python train.py --n_layer=14 --n_experts=32 --experts_per_token=2 --d_shared_expert=256 --moe_layers=[1, 2, 3, 4, 5, 6, 7, 8, 9, 10, 11, 12, 13] --balance_bias=false --lr_router=0.00166 --vocab_size=10317 --norm="rmsnorm" --norm_eps=1e-06 --beta1=0.95 --train_tokens=282500000 --steps=4311 --dataset="wikipedia_en"
Below are experts of layer 5 (counted from 0) of a mixture-of-experts language model. Rows are named router (the router's row for the expert), up (a neuron's input weights, with its number) and show model dimensions 0-159. Each number is 128 + 32 x the weight over its row's rms, rounded and kept within 0 to 255.
Before each expert's rows: a language model's description of what the expert responds to. This comes from a sample of Wikipedia text that the model never trained on.

# expert 11
Description: Ends of names, numbers. Final digits of years and numbers in lists or tables, and closing pieces of names and places, such as 2718, Jones, Japan.
router [123 138 146 165  26 164 114 139 167 148 191  97 135 166 133 184 175 123  69 164 132 170 126 122 114 134 132 114 144 172 158 199 164 164 102 114 145 142 158 139  88 123 135 108  95 118 152 137 132 107 156 186 144 144 115 126 148  93 143 108  95 110 117  68 105  57 106 171  59 145 189  94 125 143  97 143 128 112 152  96 139 117 161 120 147 123 136  88 136 109 168  90 135 140 223 112 152 152 191 136 174 101 127 159 102 110 139  81 152 135 104  92  65 151  60 126 156 147  92 109 103  90 100 127 113 122 150 131 139  89 131 139 188 137  77 147 127  89 131 151 149  72 160 124 117 142 176 122 132 112  84 116 149  90 175 122 194 137 127  70]
up0 [237 123 158 126 136 114 200 123 200 156 134 139 167 100 136 172 138 141 121 138 108 119  81 140 165 167 140 100  94 144 104 176  91 118 140 134 170 160 142  97 141  66  87 133  94 119 134 131 137 156 105  44 160 139 131  93 159 146 140 158 119 146 194  86 135 127 167 118 141 142 111  86 169 145 122  69  90 147 221 125 154 167 138 154 156  97  83 139 180  82 148 137 110 134 121 124 148 108 146 109 104 144 148 132 130 171 108 152 100 128 187  63  83 164 145 121 129 115 126 104 128 136 159  92 169 138  63 135 109 132 117 203  84 177 126 133 144 112 153 132 130 128 118 111 165 108 150 172  68 124 153 144  70 149 153 175 139 187  95 120]
up1 [132 177 172 102 104  69  61 155 131 185 153 112 104 119 127  97 160 134 147 172 124 114  99 163 116 159 165  95  81 176  86 116  54  97 157 133 135 100  78 100 118 149 116 161 129 183 112 118 138 154 143 151 135 124  90 103  36 151 112 132 124 151 188  82 118 109  98 152 100  96  67 151 137 157 147 121 148 150 170 138 142 148 169 151 103 189 165 100  99  84  80  89 130 136 122 168 105 106  54  48 102 146 161  80 152 115 160 116 122  78 135 120 123 129 133 126 103 187 151 134 158 134 163 141 164 156 163 111 145 169  99  99  94  99 153  99  98 117 114 135 153 114 166 192 130 164 101 125 120  84 113 152 156 204 133 138  92  85 116 152]
up2 [132 122 114 127 107 163 115 118 146 144 150 110 128 120 137 130 147 181 178 110 113  93 163 120  84 140 163 166 164 182 158 127 170 105 113 195 138 184 112 118 128  86 108  96 178 125 179 111  84 102  79 125 138 164 116 113 132 199  75 181  95 153 151 119 136 134 144 166 172  75  91 123 104 118 173 153 151 172 248  94 135 204  67 149 170 105  86 103  88 125 124 112 147 178 111  91 124 109 163  93 147 140 119 105 131 157 154 160 174 114 128  92  99 114 146 104 112 131 125 105 116  61 178 108 127 126 113  97 140 135 190  89 146 152 104 130 132 105  84 165 148 149 112 155 173 143 138  96 132 129 138 138 222 103 119 115 104 108 172  88]
up3 [118 153 147 189 159  90 130  79  38 134 163 142 113  54 130  98 148 146 148 188 140 175 102 143 168 116 154 120  90 137 138 124  95  88 142  48 140  87 126 101 139 169 108 179 100 133 118 102 108 166 128 130  87 138 159 118 132 183 118 139 164 109 106 105 129 158  58 154  86  66 172 148  66 156 145  93  87 146 105 155 124 146 121  79 143  91 203 105 169 112  68 170 143 101 150 120  93 116 116 126 100 137  73 103 116 121 192 141 174 138 123 161 143 112 118  94 147 173 127 117 146 100  96 164 154 161 133 139 133 158 137 179 140 111 197  86  91 133 163 151 132 134 138 113 132 118 175 119  98 130 169 161  49 153 117 176 105 141 147 117]
up4 [159 140 135  96 154 144 148  84 128 139 113 183 135  80  79  55  43 105 133 133 145 123  95 117 163 162 158 106  94  95  72 200 117 112 119 135 126 105 104 139 113 139 158 142 102 193 101 131  99 162 127  93 162 130 124 176 151  94  98 158 110 148 147 137 119 120 120 143 145  85 106 116 142 164 159  83 119  75 130  76 123 180 148 134  72 130 157 111 116 134 150 113 130 185  70  77  53 117  96 160 151  96 184 166 187 173 147  84 124 122 128 151 129 124 138 159 106 116 199  89 107 146 119 135 111 119 134  87 115 129 110 163 238 120 123  70 146 131 117 140 101 193 113  97 146 150 125 133 168 194 170 124 112 101 178 135 149 130 124 119]
up5 [156 123 116 150 131 161 148 170 102 104 142 158 124 154 151  86 133 136 189 132  82 116 172 170 113 139 157 132 118 195 109 115 137 107 187 160 133 136 202 101  88 166 119 163 139 129 160  76 105 171 133 160 113 118 137 100 153 156 117 168 120 101 118 113  83 206 112 137 187 167  74 106 112 109 137 158 133 212 210 142  75 232 129 139  73 120 208 113 133 148 135 185 134 176 112  79  93 163 118 130 133  92 138  96 130 163 117 174 112 145 167 120 149  92 152 125 162 140 113 166 108 104 134 110 130 156 131 164  81 153 139 123 111 147 132  61 113 147 110 163 154 163 101 158 155 156 130 158 192 127 123 131 173  96 147 134 150 122 130 164]

# expert 30
Description: Foreign name endings. Final pieces of Slavic, Italian, Finnish and Latin names, such as Guardi-ola, Tomš-ič, Carni-ola, Pancrustace-a, and colons in taxonomy lists.
router [111 173  98 136 109 188 126 164 107 117 152 141 135 114 145 211 121 137  98 121  86  37 173 143 163  93 135 150 114 149 226 128 152 106 147 138 130 158 164 127 102 178  43  93 118 102 139 150  93 142  55 207  94  55 116 133 130 134 173 122 152 140 197 117  59 110 130 156  58  91 193 108 138 129 157 110  88  86 113 123 144 148 123 188 147 140 130 131 114 160 119 139 137 158 151 119 154 135 104 138 128 199 175 123 126 118 135 138 128 151 115 121 114 153 129 154 171 178 122  74 140 109 116 142 168  95 143 134 149 121 183 119 139 175 121 126 133 162  99 137  68 170  84  81 138 120 159 107 102 126 128 146 113 159 127 111 173 121 142 109]
up0 [229 105 128 140  91 153  89 144  87 127 136 133 157 136 160 119 129 115 131 203 157 104 140 116 142  97  89 137 131  75 184 107 130 106 145 161 157 123 117 158 124 147  92 112 100 184 164  93 144  83 125 114 141 162 108 142 141 145 141 101 158  93 141 156 145 100 158 195 118 128 127 119  81 117 166 152 119 137 147 122 162 146  65  60 103 131 155 165  83 143 164 167 120  91 114 112  94 106  91 137  69  86 163 148 125 142 115 100 125  75  61 202  95 130 159 110 173 142 113 107 184 130 136 168 105  73  90 171 208 130 160 111 131 117 103 133 121 112 164 104 143 176 161 103 117 145  53  98 158  92 104 125 132  74  90  99 137  98  86 185]
up1 [133 172 122  66 141 159 125 184 171 106 145 155  82 157 115 132 145 151 154 119  85 145 174 103 143 134 144 129 129 150 132 119 114 104 116 116 109 151 146 112 211  80 133 154 132 210 105 178  96  94 145  76  75 144  94 108 120 141  90 146  99 227 119 143 180  98  98 130 125 129 117 107 129 121 122 158 134 122 150  93 130 164 149 125 109 147 117 165 119 125 111 103 140 153 153 148 150 128 129 118 131 130 189 105 169 194 110  72 168 101  93 108 164 174 161 164 124 146 148  99  88  85 122 108 142 111  64 109 123 154 111  91 112  68 106 131  83 124 132 119 123  53 137  98 195 180  44 103 152 102  74 125 170 151  93 107 174 108  65 158]
up2 [142  76 180 143 128 118 109 120  77 139 131 118 113  79 173 153 130 104 187 134 227 146 197  90 155 134 152  93 124 112 167 152 116  87 194 102 100 116 125 113 165 130  84 113  99  97 171 113 132 129 126  93 128  99 113  60 139 109  82 124  74 175  76  77 187 153 128 146 124 136 132 214  86 107 112 126 103  98 161  90 116 107 125 104  84 130 104 102 150 114 132 159 120 140 159 143 138 132  88 108 151 127 118 104  79 152 176 138 166 108 128 168 153 149 114  99 124 116 100  67 174 168 116 144 141 188 155  87 138 167 221 124  87  96 124 101 181  59 140 122 133  99  83 153 149 111 117 148 129  97 175 116 112 173  94 147 143 132 144 128]
up3 [151 152  53 255 121 102 139 132 153 130 186 146  93 112 124 101 105 150 130 181 141 125 147 156 140 128 119 107 130 146 208 140  83 106 107 125 170 127  45  72 101 169 140 144 153  96 184 143 135 144 131 108 123 114 144 156 130  53  99 170  89 208  55 146 135 160 139 133  80 108  89 137 125  94 126 142 134 128 176 123 168  98  80 100 134 169 146 150 115 131 159 103 135 132 100  75  92 109  92  81  80 104 188 154 131 125 104 111  94 126 135 121  99 157 136 104 148  62  89 109 186 133 140 140 124  98 111 158  99 157 164 125 116 135 126 142  73 116 103 143 117 146 164  88 117  95 126 106  99 107 140  98 174  95 166 150 156 148 164 140]
up4 [119 149  96 122 167 128 123  93 113 149 109 214 111 157 122 118 185 129 120  90 139 141  81 101 166 101 153 116 101 136 117 128 142  85  89 144 175  80 156 139 185  80 178 151  77 167  79 123 128 119 162 103 131 146 138  76 210 162  81 134 150 146 162 170 156 124 171 104 116 132 119  61 158 178  90 177 188 104 127 137 163 155 142 138 134 119 116 100 159 148 105  95  95  99 156 120 141  69 101 152 137 112 130 104 150 181 114 101 145 150 140 106 132 155 147 217  75  99  76  79 103  86 144 161 187  89  77 122 155 125 121 164 158 132 108  91 129 132 120 176 168 154 110 100 187 103 110 116 110 158 134 126 106 156 124 172 146 114 190  86]
up5 [ 90 135 104 162 156 194 118 216  88 214  76 113 197  94 142 134  86 114 163 140 112 172 103 195 103 136  75 112 100  96 151  94  91 157 159 153  85  88 137 119 166 123 107 112 138 106  75 131 127  77 129 100 104  86 127  99  74 168 100 164 115 142  83 131 161  99 133 144  94 153 137 142 132 156 131 132 116 165 123 133 138 128  99 138 150 161 150 165 132 146 147 116 143 135 114  69 137  66 125  78 132 124 163 152 134 109 182 111 140 106 114 149  98  96 103 156  89 164 139 142 113  88 115 136 132 120 106  58 129 161 108 110 118 252 124 108 144 161 151 100 167 162  80 132 144 172 109 150 117 180 119 122  92 148 149 138 145 176 155 185]

# expert 13
Description: Personal name pieces. Pieces of given names and non-English names, especially Asian, African and Arabic ones, such as John, Yahya, Nani, Sankara.
router [140  97 136 125  94 102  90  94 153 140  82 123 171  64  83 124 139  96 123 171 181 155 148 120 165 141 102 126 105  81 106 149 147  87 158  63 147 119 164 121 116 135 170 168 117 100 131  66 163 110  79  81 172 127 125  64 109 164 156 150 128 128 104 149  55 134 127 143 108  93 163  96 130 117 149 136  80 117 107 156 170 124 126 139 151 128 137 193 154 143 162 116 125 138 148 141 130  82 113 169 156 143 116 148 119 109 106  86 148 181  86 106 138 200 162 171 158 126 107 131  82 100 120 155  76 150 136 158 127 124 131 182 176  84  82 117 115 120 136 177  37 124  62  73 104 145 137 140 138 110 117  98  92 182 147  88 193  82 103  78]
up0 [225 124  97 129 169 140 140 176 113 157 175 147 110 118 155 157  93 138 124 124 140 105 119 131 153 151 111 104 144 154  90 101 165  76 158 118 105 159 119 168 147  69 134 149  84 156 119 181 184 120 108 113  86 141 140 151 133 206 126 117 160 120  91  57 148 114 122 159 127 160 112 162 144 137  90 112 138 128 107  46 163 144 131 130 131 129 187 112 102  88 142 129 159 140 108 131  94 113 133 137 152  84 176 163 110 138 125 199 158 128 105 128 182 123 150 185 108 173 146 136 102 108 135 159 115 132 167  95 184  57 163 166  94  92  75 194  85 128 144 159 131  52  56  98 120 163 126  87 115 117 142 148 120 113  83 143 178 102 134  95]
up1 [ 81 188 146 127 166  78 111  78 124 106 124 154 115 155 141 101 100 104 151 146 148 105 158 164  84 122  97 160 126 164 127 115  60  81 134 111 177 114 121 116 123  74 164  74  82 146 179 123 136 171 122 189  98 209  82 117 146 163 121 130 138 106 121 130 111 131 110 147 102 122  54  76 128 181 122 132 210 106 153 100  89  99 144 144 148 119 116 107  81 136 102 146  80  92 126 122 114 101 174 138  80 149 135 102  98 168 125 135 148  82 115  92  94 124  93 153 144 155 137 113 113  95 179 148 161 132 137 133 136 207  82 131  86 167 175 115 101 165 193 129 167 131 172 119 171 136  94 115 170 152 155 124 126 120  52  68 135 176 119 114]
up2 [164 121 201 180 123 119 188 107 154  98  99 146 124 106 103 101 145 149 138 112 176 103 206 140 126 163  54  85 137  92 144 121 103  61  99 144 138 172 117 128 147  63 143  84 161 105 142 145 164 135 114 165 148 195 138 112  59 116  48 119  97 166 134 110 184  71 172 159 133 132  69 127 116 127 135 121 151 136 116  60 155 140 157 135  97  49 138  94 131  94  79 134 102 116 185  91  97 150 174 154 116 170 101 159  88  98  90 166  81  94 129 102 141 120 175 141  61 125 131 118 112 167 146 137 123 113 106 168 154 133 146 116 102 102 136 119 157 105 127 141 115 105 157  96 144 153  67 144 169 136 146 147 130  93 140 167 144 139 110 166]
up3 [132 115 142 186  80 149 166 119 148 156 176 183  52 114 110  33 145 129 170 115 141 131 116 121 160 127 114 179 135 174 115 145 140 114 149 137 137 129 104  88 136 109 155 109 177 136 107 171 187 134 114 102  99 164 150  55 128 107  65 132  90 134 114 123 127 181 157 110 147 130 131 149 106 104 122 132  98 148 142 142 155 198 117 144  66 116 130 118 143 109 120 102 172 137 152 118 133  90  83 164 126 113 156  99 149 136 121 152 172  91 175 179 131 189 117 198 113  39  79  89 108 132 138 151 146 102  76 141  95 109 110 181 150  84 119 150 137 104 118  78 122 139 121  74 178 103 154 124 183 139 158  89 125 157  74  93 143 130  65 165]
up4 [185 167 139 144 181  73 149 191  84 191 143 146 110  79 145 120 143 160 119 117  84 108 156 136 168 135 128  98 147  77 140 102 144  87 119 110 199 118 104 194 130  93  74  98 107 182 143 145 172  93 191 135 108  76  89  84 147 147 115 180 119 127 137 137 112 159 132 166 186 139 101 188 127 146 134 121 116 149 162  46 120 172 104 156 135 164 135 122 176 129 156 134 199 145 148 126 105 135 123 187 140 141 118 126 107 149 158 131  97 113 143 145 145 127 122 102 114 107 113 167 133 156 133  54 154 116 152 135  80 120 153 134 130 134  93 133 164 137 198 145 166  73 134 126 151 172  57  89 138 129 163 175  92 156 137 191 107  88 118 111]
up5 [154 116 147 118 121 182 153 159 197 155 213 175 115  96 145 151 118 180 150 113  74  73 103 142 198 151 116 145 132  82 146 118 121 123 112 148 128 169 128 102 120  52 103 143 101 215 139  99 177 168 128  97 103 113  83 130 143 115 160  85 114 165 126 129 144 169  89 196 137 103  45 102  74 117 146 113 152 125 173  64 140 164 132 154 166  84  85 138 131  95 155 139 139  83  75  95 127 114 104 164 125  84 104 121  97 123 125 135 123 159 111 151 159 156 137  88  95 187 116 181 120 170 181 123 115 158  60  93  84 105 130 115 100 109  94  94 175 123 131 152 117 134 156 152 137 135 134 103 152  94  89 166 128 135 105 149 126 142 104 101]